Experts of a small language model: 8 layers, 448 clamped SwiGLU neurons an expert.
Below are experts of layer 2 (counted from 0) of a mixture-of-experts language model. Rows are named router (the router's row for the expert), gate (a neuron's input weights, with its number), up (a neuron's input weights, with its number) and show model dimensions 256-319. Each number is 500 + 50 x the weight over its row's rms, rounded and kept within 0 to 999. Numbers have three digits each.
Before each expert's rows: a language model's description of what the expert responds to. This comes from a sample of Wikipedia text that the model never trained on.

# expert 0
Hyphens and colons in lists, ranges and compounds (hip-hop, 22:42), plus final word pieces like e in Ainge, Menace.
router:466430458512509465455404487422475496412547481478544506466376389481572613425522552516486523561508484579543480504557481500496414456562567504496533549560420570508477635553449533506509533539513515
gate3:458518439529481396583439476594519518518476529555501547517547454428545363486455524519496438398482482427513505475587531466503409459481526472499555426504448517462547483495501591470501530483564538
up3:533430478535510502512409459488533599543413492517436572452505566496590552439436648545466461540446567584470518431550519423543461525422416499505508508427414502452505493453458551443497575495537519
gate4:520529547581603394508505540370405475518514565507544453540533420527520460516494474486481506446449510561546584490442492511548392445532477408539519479538500481541535525563525503533610530574482442
up4:484506532533566406488479523413423428421540590530554473539530437508553454571473435485488545518481493432488557538533511540554531571519411450508513423551513500531576501484497562530538539543499523
gate5:427405533504458433487380455452494514539563510564453488520475520456558507536548466540477428462509430407543474522486600560495528489525495554582461474542470480512498570478457372485571384477494552
up5:456429482530571507533374457466523528440530433513459520582467561433579492559498457572504505542472488549623514522518577588490552448544525473597405571545428488430487550491537479466508570488546536
gate6:464378457502362451454557488599464492574560497625415424504510422434498522506483407465552540468466467339574420524532487434490451461478509492583485624502492529525462476397536461521568474566504485
up6:447449517542432441457559506575509418536556468653487438505519461449495504535455525527489463507468462448483503561440470479548432524574557471574443580552544517494484458518575486490527468578504498
gate7:451547497525504502522469370652562549558539530569627506521470497552492574546411539464500585504480582565570508601529487524425510443474501550542565467520521538584413460499480450482563541535523557
up7:462530479513475506483462487548540502484522509570552591552519565518460489530414585482494568449394529578540510529498390418421451492526513424570513500568526480535466439501466453506531620550624512
gate8:465579557509538558513556500532531543466500512488423517425480534481513499501507553521456421428479476528576527529470540615552493549457476469499464417493442515399515549512490419538526533574543460
up8:434485419446536511434587555584507474410522490434459447475475517521509404480476570414469473508480541441522456515474458512530535510464462488536485468488527505437501484557510502516589538492547436
gate9:543515563595539443518502591539537494540500530425540440522422451456458530539398536585463423559526573568545508607483544539531496473433431493546565421546523488414537467474523558513447533463438537
up9:442562591613479466486462628482500432463547597457517538509472372466438532506491483548521389488619567511544508494467508483506523446447391537511588467481429566433509533537466532560496568465458510
gate10:479507484474552434513556515472531576463494532527467515592426472514555560511483512553472444511384493421529443571512465502488550506483451421531564456464537478464486550479567489529554522413467526
up10:424515476476535490479495498484443462430491538544511488613462490548474462548501510533511439535404504435509523612565521546484508548440461512490535541512465483556527565479475486497547609351574620
gate11:479508506582459428427416471498457541525547470541535499449488405372578495404643442508426451583537567461549528523549495528517490547531541423408504467467467557519491494505546511482470482537518550
up11:444507536560446436504484457542474531569482446522538486673443492543499488487532451525531494470566605546562411499542470542422435531491487551519529447545516482566528431514507587454483553440510495
gate12:524545537594466496545504455506530392524583557463474458474551387517541502486466537496519458459481470557561453512516563522536490598465479449485437556477469549468449493491476409471449455497537510
up12:463559506558471487550529509553497409476531572529477457481461461437547528492563493518501448466515544514568466402499491572463594549521512500520539458412448608459417475520502371608471446479494490
gate13:541492416512387551524507492513496520507395518467442583532505507569433487467528518535468552495494584601506548496493493463511487500561573476400488485547496552501394563492495475446481439458527354
up13:539510520458443553464569478464446511419546600449447537583481564579398508483473470477542593538479497561413509535542510590527474470449553433499413435525513583505461540437502486486484415485560460
gate14:462497491530512457423468483455540414516524532530494474539543602484551441542463584510531502515450421552512491462434491575601451562510453516520609555544519506527434551470563426480482408527437507
up14:494557510519485427460603575469535473555602527520511469475490512512530443564461608539554519509537344543526465475440511545578398541498540569545553520455505451480460414567478539604594483568451535
gate15:475436538486601466519462532505468512486566503536439640544503439450464476354556409468467496476429415384430516497499545608580543532407531511505516573487449602475451582520562490507385422472536488
up15:459439596441623481464494547523467485464504434557457508557492505521484441397507469456485451449436499418459554510550502550483591548387514466537543529514438546503461511496492528468485470523556554
gate16:432529543539436528488502500438573538519572406519474605507427535446583587488522469517478488467530425460505405462576457495447570540438516474481518518612463504531383447536439519569612498531420593
up16:534509483556448575482472505420512519475552514495503550472477407513501493486524441509463466488510510546570520416481422437458587530507518450555464510567471489502507458576458467557539439543440615
gate17:556540522469553514440453582511453446539525445460571426550496497420530523552448576526481453507509551484483491457462493490532354566495536342503450482500529535540541522507510497460504524483439390
up17:567531505507464547516519479585567481378552455466497482516455489549543529568514438438464591510518506451504533442502599532558448491536498365487531402458469586493452559475485554457412532583473437
gate18:444503577557470494460534572472418546457527460559562598519538491523552549549537558512535465432521555480501485536649556510549397485418467545479514495572475445523483407541552542538456567476493432
up18:478568549544463543443442524472460431456479548564474602549498582444546558495519485580456479453490527548513489526625542528581424554500535536463575479504451554524551505559532541545504521502500471
gate19:579423529436409509482494565529513372520497507447476509553526489545483524463416489425533433477538492503518472481538488543564540468514505543589580487485447448466589555548402571491492542534528518
up19:506524475404400487471537542542501411524523500542465516512497554474508550470411508474519464543554474437499498463416519538489488525437476556515566495433404456426518561517419614476495522588546521
gate20:498511466580446528474496556460565547500506467438504528455557469430441501535563505510497430446504541511453563530516484463450448497498408469471477520525502574401476488516432489424460451407504413
up20:414518527570507452519461480472535544388478548438501437521530545444478412445492486528556446455494489528497474559477507462535484509463455523424494481575407637517464502542436485337511335491538527
gate21:496480526535441496439533516487486561566528474497485431562538413464513551539498500533519509488457555480551461575540595420524412470455479521510559554562485476445507572501463491462460435618501511
up21:534507484511433596455514549510513431568566518588519443561577540532394480507539570578512548520541522481507468509500595456534476560452470476493451528426525461501469442543499431561563559548496496
gate22:539430499513518538525480517478527524476573571470435563540450524635524509509528594613456477468551506462488536467454456597591617418476407568550538543494562493468485425497430571492506516531545456
up22:442473533498421535479457490464492487465594505512428595495493511554578464551572639546482470518634457462550502360406395540541569461392503578579543545452540428477564395501423598541571577440491457
gate23:441502527508506535496500468499560482476582459461495473480456554500462534508414563517548481539573427487577605444451528533515484489468384523441497473474587593396420513420513461528460524442479466
up23:534564538509478507527567522529529494452499532496528483531403596543516502417470487511415459592547475439497547468515541520471424499521445524585502528584488527590498459492644622591485571553575469
gate24:408573479439578435476531558555518554513475511414495507560565535415527506462535587378406443544464498491550432479550608529486475535477543508497579463491432464598497424449518408499504531533516477
up24:442569507447520503479541461600505511500473583527539513603518556497527485463508486447455445520454402555601434520567615522456477503499522485517592415505417513495500461569477438550462475587497493
gate25:441498546515462545464402491452430562484538511485520505482520422459503549458449464482469520438538477536508589394545528553513471441413567535509386533523549507606544519507499482525480559476599521
up25:495483497458394459467421505427412577485499503530549559486533456481422581465584508489514533415513456557467548413501541533619502497461601419534416551501568491550567563473529453582429548579480495
gate26:466486537400501523524529517452477485563492499459453457464446534540511514512492532489449549491539468549496410503465522450486518556454572399569541540495465509486527468523513517529503544503486560
up26:534432471472545507541480489398583582548549475470496439442492558511503536457483547580503388507554446489438491518508441449477511468510543482562532414534501589542427528518499565443544544509514520
gate27:462465491487607538469557494482496490588413454423469553501499425472434437483463523538478456471531511544451452455523532523502575443513462489523507459515528497431618558478461482479492481465372478
up27:500468466558480578395489531502512570543431566447478646506436510451436421470419569464461443411459474537483560426509521528520571460545489504452406576424508499470625536456499471438557494429427468
gate28:513487431500545439596490463408474489494493518559514535520531493600479492503426533538450556433511390481453483540479502427426443533486460533472524510487521516543431544502489436538469561451491533
up28:477501481462611462587553468465510485543498479592526527501522458545499532408417587485507569433494429439525486450481489384461447471481610530512454549409463499453399546469532497611484464555523375
gate29:463516449475433490471436475410641535496512488441538537518393513511541465511512505414487526415478469532437525337434321470451517490499501657497523426570427525534552513502579451515515515506520484
up29:507520549541474519496547518452541618537510581544449468454378439551498596444576501526505479542519550525429594357420458556440597506536458453555489582518438568491536582424492558410515512486517487
gate30:439417440513568537568470386501513522461462385584461555470536565479452475448480485456548489432506527456438432474521455539529494496512458379549503451557519461531483473522486417447512504506550499
up30:485463400554544511592451396478499497515454395578505533484490507489515486567481456519559540477544527483391452481567488533532460475527483421546518510505553507544530507526496406495467485524612509
gate31:463490622521545599573495432578549488593461507452440456449450456469457499432468510422494562526558537503489435461523417432522515525462464430474615487407545427586480432360427564478474585479559492
up31:362478573482557546508463499479475463569476527570392506454516527378441502507539500505459538526565490495499443504522422426508470481394523508400497534450550545651523391422413526484432494454520549
gate32:532478636610541525421482446555507438555539475421479505499481456484500547464508550554471487488432418482515500392461500468530460484508535451490544446412418485525487435463523495506532381506427552
up32:524450544518572451491467528459449495503616399430534488518483449482568648463508454542539477530493499506550538498533456515541528445497546486497530519517392552534533516555556468504416403507508596
gate33:462472481552356548425416508518547402528511529508492469537528505487572490497507503465618517580545483376432542517498509509482466515451449527493452482650464461447487486484523616517531589464527507
up33:461446416562461572398455474518525423620534434551373496445488520503567518520492497518607412629487471390486543397509409599497471545450535585515484474575455479464516380511484587509474529441516489
gate34:502487439480477459441472464517513429536627432368455482633540495507512486576534503494483497585547488438550403489491594530590531472463465527420534467536501557419518504468601568506580461406493513
up34:515522423562489540570414492458535509525529367391471547572522498562539517472552475405487492490546534577600393438501484548486517424421427617440508410537481454495563518438626496591514409495428520
gate35:496491536493477464473480484565523391597451431502546517434492539562478503518536536464530451551501476496534536485489499569481511385448391448526444475544452544527599426535535400479589434505526508
up35:481513580483503454531485577436455385472493465466499548385525463496467534483533467437532418587519438412530453547546501522547509425485401523535445501494528516520519439477500453530540469484535497
gate36:352557483459484513581435508455495445436442525486586410502446452491589518454525440482502504488468430396577573485554470468513528535527478479481422556433407509563562544438420428476548475573504576
up36:412549587502502478559545498496507413426487497443572460441493552494584490466524456557486496462472366441555551502518409477503491506466416490556412500521504404525563495569456511424545496564497584
gate37:527442462525454483365380544565434505496590465522522502507445510471468380478422472529515490506481548401582481589468522540467546564479482560517534483466496449611481484526456448527460573494512491
up37:446476491503514477490403329559476551440592450493472483508471502544576471527382467530396498483541553502530382514402565460471564538580510448533517416480496543452479515435519600513570504486605472
gate38:508505502468523533488559441541499515483516461498462521461563469458537496503513416494542527481453475535488464450460489498499521492480519474546509470557493493543533499435509441538531544498499509
up38:593640514506528468481612390443421526450473516492492524448473508450458489555561482466588545485463441445501509447468452529498561542551513458535491484556512455510422545519472458525457569576515573
gate39:484587525558487546565530560489526481468543409463487480472503446502554368486498492411484397579476560485546489525595538461446508563555496492444502500472531524506485556491543462529501568473432451
up39:480539527507455513502518531494458497425532575529531391488529567528455440483445417514579484535438663482502453501480605482450574575554471493501502484505424517450512495571521457576425559516514469
gate40:524474513471485483439529499519487528460522405451694494472486546475524515508538486557523464462545560581497504507583538432507489467544478548501558488516535504570396501542517438465348453532479591
up40:630466566554519485472584508512471511556472432558552526396513551530445552558509548581429506521444571407560476404460461493526490439425480480499563413440527600560418476388466418516489528443469474
gate41:536506518478437609490544519525472553495568560536561369497538517443539475512481466452550470471492540417507376504493550588480487492482550483442475524566493541583533506488609512492484515552566547
up41:501472538491522555480518609547498531498530569497455442562506433492484493551428483426469553428491556448519478581512485532527556498386529537525498583514484592475447505538524493458488514523505528
gate42:568433437496506554489510452503467619508538432552496501496561526444480508521529521526461502507509544519539492432452566541543511507598543544516484527465436567489552484578550483520436554638501503
up42:536370436460551506554515544523480534485470447503413529558498398342469503524479485502422514486484510447489563470472599582518551503487578493442512541504468525509549477522556492417455504519542540
gate43:615543539415434369461497620535480515526473534545614486509439449475499552496475542531536566510448536481526485661572512562484373526453455535496474487566431479416403524546530498518523554594509515
up43:514583495539457400430590576553494514530440437474563557510461465440473544438408542581607468501550521516549520553546489557496419570479406509528456519580441456483379470514464538506479518571479428
gate44:574559438445542519476503457523469542522426575527535448513418476393492420480543425483455461472541464517597523571549498457515499514497448541525525519572456555455524551512435475605485564556476529
up44:527508509488470457555419431542543557476519522517519475492590446529480433494589459492543459585482460495560542580584448552530548547481451440514518483477395459451525621552452502536442585445590547
gate45:556472509424385545487566526440457502483559563528530546476450494515579518573418570564481472436437522522564514481565463559480420560420565478487505496484447426511485441527459506510507525534451557
up45:513492495442491506521522536484472540516498546526478547522461489479599567521455494454484450498453594564547476604567521511476428617494529603498480524518485485501440477507554472560547536441406571
gate46:554479538513488445541509506517470542435524559470438568523515522476475561609436512457444524499439422452445549484466447537412469463495515423528549532497538557526466439503504352409434588453531468
up46:511551511487499558590554506531481526591459511494418576455584556523562515494516517476415486439405577602525534400553558497502523439545530510505545496519519536555499458476453470527471542492513326
gate47:483485512550422468494479508519509478448558640526504477485494418538451438524523545554519467474484509486534459426504466473517526510402566504573579414498434515500540594408561482494493493485507527
up47:532522508485496476493545532466584475423580618489498458526549536484447423616465513445537526507535529493504475427429522429438572519506491528606430511551553538543572523465495475574539506538547458
gate48:534456533430533527514503540479471596505429502486450464421427486419468566528502445452477483502393595512527409605520505542535488552575555418486512391509469422404477470502582523447520565452444435
up48:579468626428533556428502531562489548551488423487536512440508502399512544515441464492491477479497610491486437541529491535513556488529535401484495502474448528442565484598566448451560493562445513
gate49:525543462517572615566473571512461511483467422577503484500490562436537367438436447557452502508488510459524505497521433556470477539529531478504479411604477472604505558489549427493490547490488566
up49:494539437443481445573591423482475464463512407485604428543515440483496471419414518470558471608507532522561525551477496521509421518517472451580509532556532503460524545467550519503565463516549543
gate50:516606548452483532519481527507520437541511484558474527432442495545509487457548486484471487551493503536461444517563496575497520477514480486471467482505338571505558464443536397565537586533549416
up50:597574559525519513554510538474425532505564474568488559545440535505510627471523466508446498487544495474451449456485452510598516552416513476562509531591450521480523486493536534583544612450500478
gate51:516515550530465634497531542557492480543515548365507559492513490409570493560405432574557483530523597490513468418562501527490544460477471504556513491534470466610405445467469506509506451477522465
up51:580534590510528522529476556530506461486515492358518626511515502519560548467522458482502492572561543522517479465538520529425430467470478495506507472575450484520413442481436517524504504564499470
gate52:538544498438468509511458494531489469488416439438473523498463505508515487525552513494514470477434539422552534565595493455475500444500484568516458578560443525533555539466521535505470555528590521
up52:548460500520444539495518487518475457444498463505432511485512500518557456472585547423464515573480574411532440553579548450444454493457512517438494573520426591548589447417595547452491465497584512
gate53:488422578485449475579571509464488467563620500569468577528482438516533553549601493494397533530473540519523533504497495523436536609460638500527511617537528507498462555549347466381407434473501476
up53:542468594507462572607485563486470493491586413455428530504523443569427467532590551556425445527406471502552557498458518491442485560446581450555493524453587444565508549508466495480540472471442473
gate54:384521492417519487461511491397560544454486514489435531560541517492451553444398472414559540547645570594558454512582531550466469513622547429513448558466500464510464592514497529421577532540494384
up54:555425518533533442521500536431471442554506519525509467562585481429545508470520569487476426446485478395548530625517466533535450548526410508470479486531440635550497439393522500460550627435520411
gate55:401586511458533518477423547423643463481558455405566542481555492561457489459550620521455502543520500514522544521505531614496651519532567546498456527563471472491437493516457480384440508499500486
up55:451527501379473502515534493531505507525539480405585577502608520569466577564444575542474542547550469591541509483549429587499604542516552472441540529506537414466492490546448389421508567490469501
gate56:528573417519414480484429477486509553477402462404462492478572483564562395467583478532530544454554569489561515535493475553559566522577515516459485530586481614533381606475462552452414480481532554
up56:541536438553478491501499580516487479508484449425507560400521504582542412469527537536544503452515548450566510471491551495553535499547519604516497518576451623545487569500488571452464496418572528
gate57:436564606538524533510493505507401550529563481522552530478595532484499477429492456515461485461463566426579472464447492520509528496480526541578471446450507498563488490524467488528509573526539525
up57:463459493528471485471456511577432551545565462527467581465551523487438474536560572500510436503408568415635399432465510496507512577547582510497536470511520459550508480535523525563458490496525432
gate58:481510537565445476518482442519532446564568528538563471520425559528439454509445428666518513455508571529460526459556543490487448484519521427547372464511405507508547520530550475543549521518507530
up58:528444529536565538557553481449492413554484579500494484528395482550452547535489469543563538474563432507550503405511523532423416383630483545529534499455443536534525501429430531530504608466526535
gate59:488514479536467542477563417439567532333473545507477467493489550482544506463464519523596446468550492529567441575459490537478479600479603504443483550513478523538524579453462476557469510496509473
up59:441510625537473497508565384418556596373472585466449454517488591503523497502493440510565487498576477535562372461505524556455484494469558523501476541498437559572463559480455500517457589506506510
gate60:492507449445559530575639445512458462401487525516592486506533489470466504508585591520547456501536482471458527576518553530454437480485413604505475511461540519568455462493493556602554587396416487
up60:533424436498443569514593475509486539454495540503634565458506453467519469480614556450469475453512455438505545560517499536450433548479511487510627429531488454473579455503531544469513441476422482
gate61:579491489447485622531560535469434469447503481528474571528534535457464495468470498539605505541464516415505511564503566512590486554617421422464523575550509472496441503597528484450482470475555455
up61:584503538494574607479487473534388448454498451611447646505511452510510543494461599566546541550519553373555571548537550443581591456506476485497512588523471508467513517574488514411477546515513502
gate62:480437452570421506517468434487419486400506475486489408436537402508512588432545473569456400475458557399540509410463557492445498470494496482578504518458515461550467565543515485385423580491457438
up62:503514442551442504514404474518462501574567492436423533387471495445405475469448499544477508464490491414544518491472571429451470493426522525535527460476554450500371572564583598445443506412505430
gate63:533456579463452514519426531531526559488470426515435513412528496470494516542546456463499458502524492595551453429459552574521520488562486470504529510531465479542490442417433462582554551467598565
up63:474520521465525447490460564512507544495505496455525565457536493512562457449582504425457458510437411443482473461443538503525486470476476432473522394540403510626432563483472507478490607439545572
gate64:502478374441488474498397503483552559521515461561463540457501524496519513613543537514498550545596525465519472441440387565498532554471452497523486521550514508494489470511546449491530491550494562
up64:541562477497471477518468545445532462537473451570468547467481503528491540575467493525414553466460485539549439462471511485556560580503500482502508458527564524516465449523407428442464464508495524
gate65:554476591518510493551469397442511454487498502494517513495463494516483522489480461548504497520450470522528549529551495522491525362557458508456483549482543558515492520439434515481431441556534524
up65:542534537509487484552458462449559545473429461524518446477451473584501532496424468511493510556536455547498533561569447483517548553543535465434591556547575506531527498482482481507455403473536505
gate66:409490590473404447508569512525535491523533552519464549511528454439499541478385511556474607457449441477406510484535548505459509540476436478415571485553512582491485567463429491483537504507416495
up66:446514501413487384578483559511515540582526546514456563533487484459513488425433617509523566487436494462404474517473554491375488489408453454461571523639555542488395543515527439550510562491404496
gate67:531471496510483544400493452511517499566550564567523532506442490518488591431475448516473428552498537507556542562586473513490521543537451442517504553590530442554510509589470359554472595524553509
up67:494515496547491562476461432583520479552512573604518467556468504470441644464414456570519491541531537513517526466610472452552517496488453489446516589613477480486513486546470504553433570510511536
gate68:433507489562485442503530412555535520532526501523394463507513466490484554499474485405576451588523506478471426467514537469525451511415537546501423480483568494538532499458430517434567514473409555
up68:487475520463466548499535468565462461425489474499483465505554494572452534481441538442545498528536491525441482512515582471482463566429623519543406529419511481514476508460412572479542485464406551
gate69:403623530472456474451407432438515556465454388505602555470508455521366505431449598484490425559410460549390475509398511535461534540563516586479558568463516415499425519541470541479487462451552412
up69:468543515471476450465439508463522581486466448425613548480442431545485520441485509502521462437477450508466534452444477505404526556616493536525464541510484458590431514608419517441514453586541417
gate70:461482605453534543535490487496482568404445492454428489416568498549407542428518466439484535389551535464546505501498522514551512484465482496508510524453517513450455577569435506517461422464576480
up70:429530588489539512460600545432529532447487471460417481502536514589440604511510524484412489506549515516467451573491601479552462427494539526540584494550625511488495541473470474501560498525597461
gate71:560447493517529564443530444480512516468529431525580574557486500403526423526481540614537522511472442525511496464560413488618552543559386457494526495477501552459535492582499556629418488472442468
up71:486551519523556529541410454447532431465556511509483551529566489468602600566524490495505484466367428462467535420637406490499490470498562548498435486573409478514491467425439548580480493453492518
gate72:594525489447503481527618568485526634470534444509536514490507577509564530570514489550532507472464415478489600524541482476578507532465467514467583543515466436459519534438525414474543561493493468
up72:552450533538564415568551496544504606547491479457518526593503587550519459575523508477493506504497346432532426573520505543519488455513516523447524494460488571516574515504509417433498577473498437
gate73:445437554565541512630507537613531599528531507505462501493549472509541490391492483435523449463451499476498436454503525468481536532400536545514492523498487506521525404483473521458534440527478506
up73:561467472541507536598547457619564613538535565622465510517598515469503421458445431439485476398534450467435437480500523490510467506416573510520557492402485540576470430476521460418563435486465522
gate74:580488465512403598483418547371508507540484485523520429432528508445532517570514561563477497530573460539461418412483433547436446522535541481567456533564451445512447561514449544431477497424584500
up74:551498464509473616469501521420559470446522533593568476520419591558494537553466501497551513491583498511523439378445457536496480533540549463544509534501486511496517470464516484494596577380526483
gate75:568558470522520544458481452473532515542521484452442407497493561484397427486451386456502484494575500459566511451455474485514487508518453426474466375480521564546558535412550535601539401474440470
up75:561559552510571509478526477404549422493438584456460439485489466516500436521419398482481439590533509506604445387475463542503441612515529527524480463573569451596544463384511556640589513514559457
gate76:436514488441502472422592480477495546505444517473480408533536480440457420466506567517361419436443484515492488551504513493448580481524451468447478632493526479514495532428499416514515447412459541
up76:456502469509575442490580477481527459507474545545479387515476552485527460495532533470445432515519553507527546529430490580499541485589470467463569584514555492501514556452498460537461415444534500
gate77:489433436553500555580544557482440493568581484565543502513576370530567477537539628588538538462522474512562475531535592469380540549584535447527616391485498489540440469420548454475515531442401577
up77:539497442509520546584561484442440508457606464491530506598570423464519479517473557592475473437535494517573510513510467458418493489449485494352483456501435441559482434507453454480387452455479522
gate78:492527441525475532491423505529522511515558537464477425532441479554560403479521495467394351519476479433469524585496571521498492557522579442520576401526434425535474472504554443463436476480502467
up78:561530492470471556509421409526456404500580556476524400530497526481596453502507470412484515562578405517525437502550557519540580511526479448590547550386527470374454446513468447408474606471464502
gate79:436495551486466436501535542561579464496490447389408486485446535522506467518402521450534497502543566486485439520551428446505508461579475499587527583608486536575502510414523488497514432492459480
up79:465478434453475475504522526439550438477493562480412521535487474490415493545541408535466529479496553486525414464511372443522523495483451481599504504560519490618543468442476456582495489493513532
gate80:497488602516495496495585489480526522464521543504445514544662447484507517578459477511506450516375513433523567549510479493543451537475496501436420500559511496500618474565475570515531548451454427
up80:517504652486473415452520470456558518466481513470507549530532422608489512448395436485516514522435496396565558519564461496541481457490509484471477593574562557463592521572458496530541496549461416
gate81:458551411486566461429524506489593502496552472508528527520472476601540586493428452495505454463505459479506433524486535561531557566560484569499498460473521534511495546434553463580499618433525589
up81:518581450487505531448610543482508533424447484586490566516442457571505576568497448448521522565498456521495428521464518560563519490577549505528482584444493617500581547415528435495489640448465545
gate82:595417481421540480466478478543541525533479516405389433476442601541518555596557527428519508389502421521492507471471532515490445543569506538538460598426449583526460490570490551534508444534557559
up82:479450541469480539550460510488530504521487454413368440513422609491438488522478471464580487406568523465545438437447501508461527459509497489600437513449494536508488492563522585518475500507573501
gate83:473402388424572543502461501495480488551570522584486491490453554492478418492480497471383472528517509477443526436460414507479500602490496497540637462483527435515420420428596417488440589501598475
up83:453504393458528508494376474581522493455452469497476484523544469487539504509467580493486446543517520520467506480522517500523539536573445518589577485383526449502503512414539524446480624439530445
gate84:552503555599545393468439489437542564511496456520464455464598495466506572469538427447443518566446477410593524523520556453514523502484377458445535508522480483520438585501582501499437588510549460
up84:517529496424464369526512528437502564533441406560549520454534448412511553444434510398439500494390558471533482505427505556562523406486452433492467528506503421433492592457538517517506504484530421
gate85:433456486551450555487502466560532473452452540401474467515547542592451419561474424449532557535571473540497512523535601564506440508555535591605448525457543472433525448421518554496460535507475567
up85:494497513533426505533466406541448441480521457468512405550534549456487423516514490515502520471534501437587397557629577531480531520491480555511453530445560493555586452524542598576515473572423560
gate86:400424495453501425499496528511568512523504508415533398539480521545548499505384438544482454516466552473542502488486593541482517462548536565523496487462516562494454484573537560462525502582513514
up86:391480470483495394474471557614575591539449491488470412516525487458523468513409487537496499493478535519506520503527583529537447469528556461577470473461542541458546493540531563484511438490504489
gate87:520443473452474493427517498486544610486589471541486516463504533479506559482474459527460658503532549559628510483552528368454494531522508416626496423591504578495496489521506454579532483481513479
up87:592506512416470485439495446450560578453523540522461506413457555436525518430399471538480560517597489481534443529538543427484503505537428512530490457582625593457533634477529365458442539432474518
gate88:469634480460469556555461495487440533513486552493403480447532509444526510510401447506581530468513478537528554464508546547530495463467460450500538440558516421657454633451547437536537540510463504
up88:502551485427495446464456417535453512593612509462518497462534499529480503517531461495590483477474400555496502550386470510494509427447497488523520433548521544562462519462483510546587479454400487
gate89:466432404511426597475450524519482483505529613530469515570523563436470512555404540474530458485518485497487422498426497461566500448560537482504518590431517417512464488374533501454553526460470512
up89:473520557471423445548485474561468564501561411649510492479422513520460448569458491383402417492455548421530540525475488553442603497558480425457552456471452409568463512475543458464499429541537449
gate90:425441445515477522521556495496435469581465480376430450505495526549559522549531529544471561512538373514471457465457430493537548510562470481509522502476490526511479474561521544559516434487515439
up90:466459371516406520472593543473537460543456455334531455493508522521525518555535515510482459505481502520480449505565472501499506592530467432535460562434431466498478503497538515533460465455479482
gate91:502506533392596475551597519474494521431424572499461531544492463472513534467489499520477603532494399434610556514434557499509521510502550556507532560560551500472583612446471446413626451503462531
up91:519567527484581474538592407498472520484492530543510595578581559472574482489583514516395495521499439456457510474454529561504532476525540455461525524524440510482406573491477484524485568492525408
gate92:571434496481438503541368429474496558476553453480562476471445485524472517444475418559455501462500513449507488571529517438453410605485580505519477515511539496484468556468613418517623510478407560
up92:546473570511483552577457414450473455554456464459551584482493438563481520510531419620504542459477483433486405489485437427426522509498507500566452382455507484542527551500413510412613513483508521
gate93:448505572557497464453467554434437503537536533453504502628511516436554454586578538404513555520591544543552516475553520473502350528518463521578571544519525502545412484591509498479479486511539617
up93:421502638464575508475500514554414504483575520557473540588570560579527463523512481428500527555538504549640497407512463508500397466507438562589603471442490502450454532497494555496527463485424580
gate94:518413528526509471501496502494580451513610544458436487492430531492556476531513502579370540516556487560536523483574506500497497539578429482461432552493419605410569571568483550479588506502488528
up94:528507482545506524541466432570455423445476442438443430436492500506501573532443579588518509510520448472508507433517512514477583509483481526555502533510486584472489530481497555391530469511565446
gate95:480468520499530511577546502554445540545576431542457408494495478477549547492513430517499547502539470471513547522528531459437553511522448549537491521554453447406469469426587480513537428491520497
up95:495475519442475487500420534520563473526547512505623481514523631470439462520485443431499493441536494532440446480484521559531602454577518528558509493482572429566391424525563444632498427430541471
gate96:406520532518455492428485586446557455471446528439545480556538503542469418587456561407497508459423482516549508525580528512499529560569529490588535474549511612547595536562515488451550527534525595
up96:434456578504510522470549523491523486556491500416545411540494544511570499674544559472463463415476492473547462527559527456479560618450529538520556484627504532657518542471586498537578468413433541
gate97:467529562529473391532452474583471547406486528411424481432486489512511488517532400557429542519558459614432442452544470471545430467533558498521491458448446434434461552522462586421606578468457495
up97:595532590453436472484504487505463538424494455445371509399496494527529508524500487535444465466432434509573536451569571411566448493524467385540395515487488473474495502570601457474551607482481531
gate98:498438534490488559443481512424489515439423466429561449515474497603548447467449459531502566546409467476488543493493460574591499490572555572543429488499539525346475580471557526531578446496485571
up98:410454502443462599543544378392517504529529463463554535501489499521527387457468412467477520564392444476559566455469517572500483477494493536538475509427533502426474545459554468557567485478462526
gate99:441478439483573552509539519461583485552428572582506432480479507461494509384481507561556402465522455508409504490548483384443622546531432460510565554543460542453523448427432557527467499411412540
up99:503541441526553449535564525555483505527451499556493536473444409476499557457540444537456419476491508489444572535461513495418572457412479444507578508548461568432513450413480551502491459455479496
gate100:509573475499525567442511515415455509499503476537396509482513498406405501490458457530475498571479421532588416563574464520553520520481458493448497474574436513487534414475541544610410512443495489
up100:493437432465601534464541583467530497508550525443406471560509466430455511547440501470424411488502530472529503561530483515436487438506463502499528555510383506486489370501475540519500482457516487
gate101:486452576453383443469625461409504459473417567518489545455432495446597544448502473524467597590542507432481517485489574454478459512527539514460475424471483560510491528507524475509444430556604483
up101:560485593484523468542525504446459490452441531489500495486467502432540583497551496564486529466539522420445521419455470500546539561628492481503494445472456487419552546570566580513502516544545465
gate102:418516396456472450523478416516507534516413458480467489514432464523481551573531448477454393449576575569527618553504461496446458440531498564505567609545502485519583515448533430514475510485467486
up102:487495433381442426646494497617454533479440464531441534507437438539530508486551463464487400447507472550497552506550454547437496484413508566489520495557470561498516506481545529512438477480507431
gate103:479474490552541479566569498508449510541498509509497565435594442460426559510511475513520466472554484465591498559512497595536527504462498486570462590482493572560451467314512562442486502502549443
up103:496454498513556470490599546494473470507553504505491559476577445518458514456489424528484526481505555527617481484490513506526535612427491528566479563521510530556462454474558460468504517523503506
gate104:506483428406518561531498507529529507471501537512442431441560474550526415510484545492500509587512577377465544541479560501551457547557508483438495483448523551551473532488545488474423525539474400
up104:470546488574602454474469529459507478535602467469484486433508509498462486523507516424495502458506467438455488486494507568445553478582510491472373484557469518481373411523521561508526484507407465
gate105:491539513487525524540559516491580524630447568555520525489540517393472431393547396471440500428581474460509475477432495355571467508501502538445455508481588429475509589513417497415552551427512520
up105:505539431408478466511563461484506461526564516487492477479576513516521433442489464515514510458510529515509471442403545382546534563487461529480491471462546484504467522489478522482567552475462492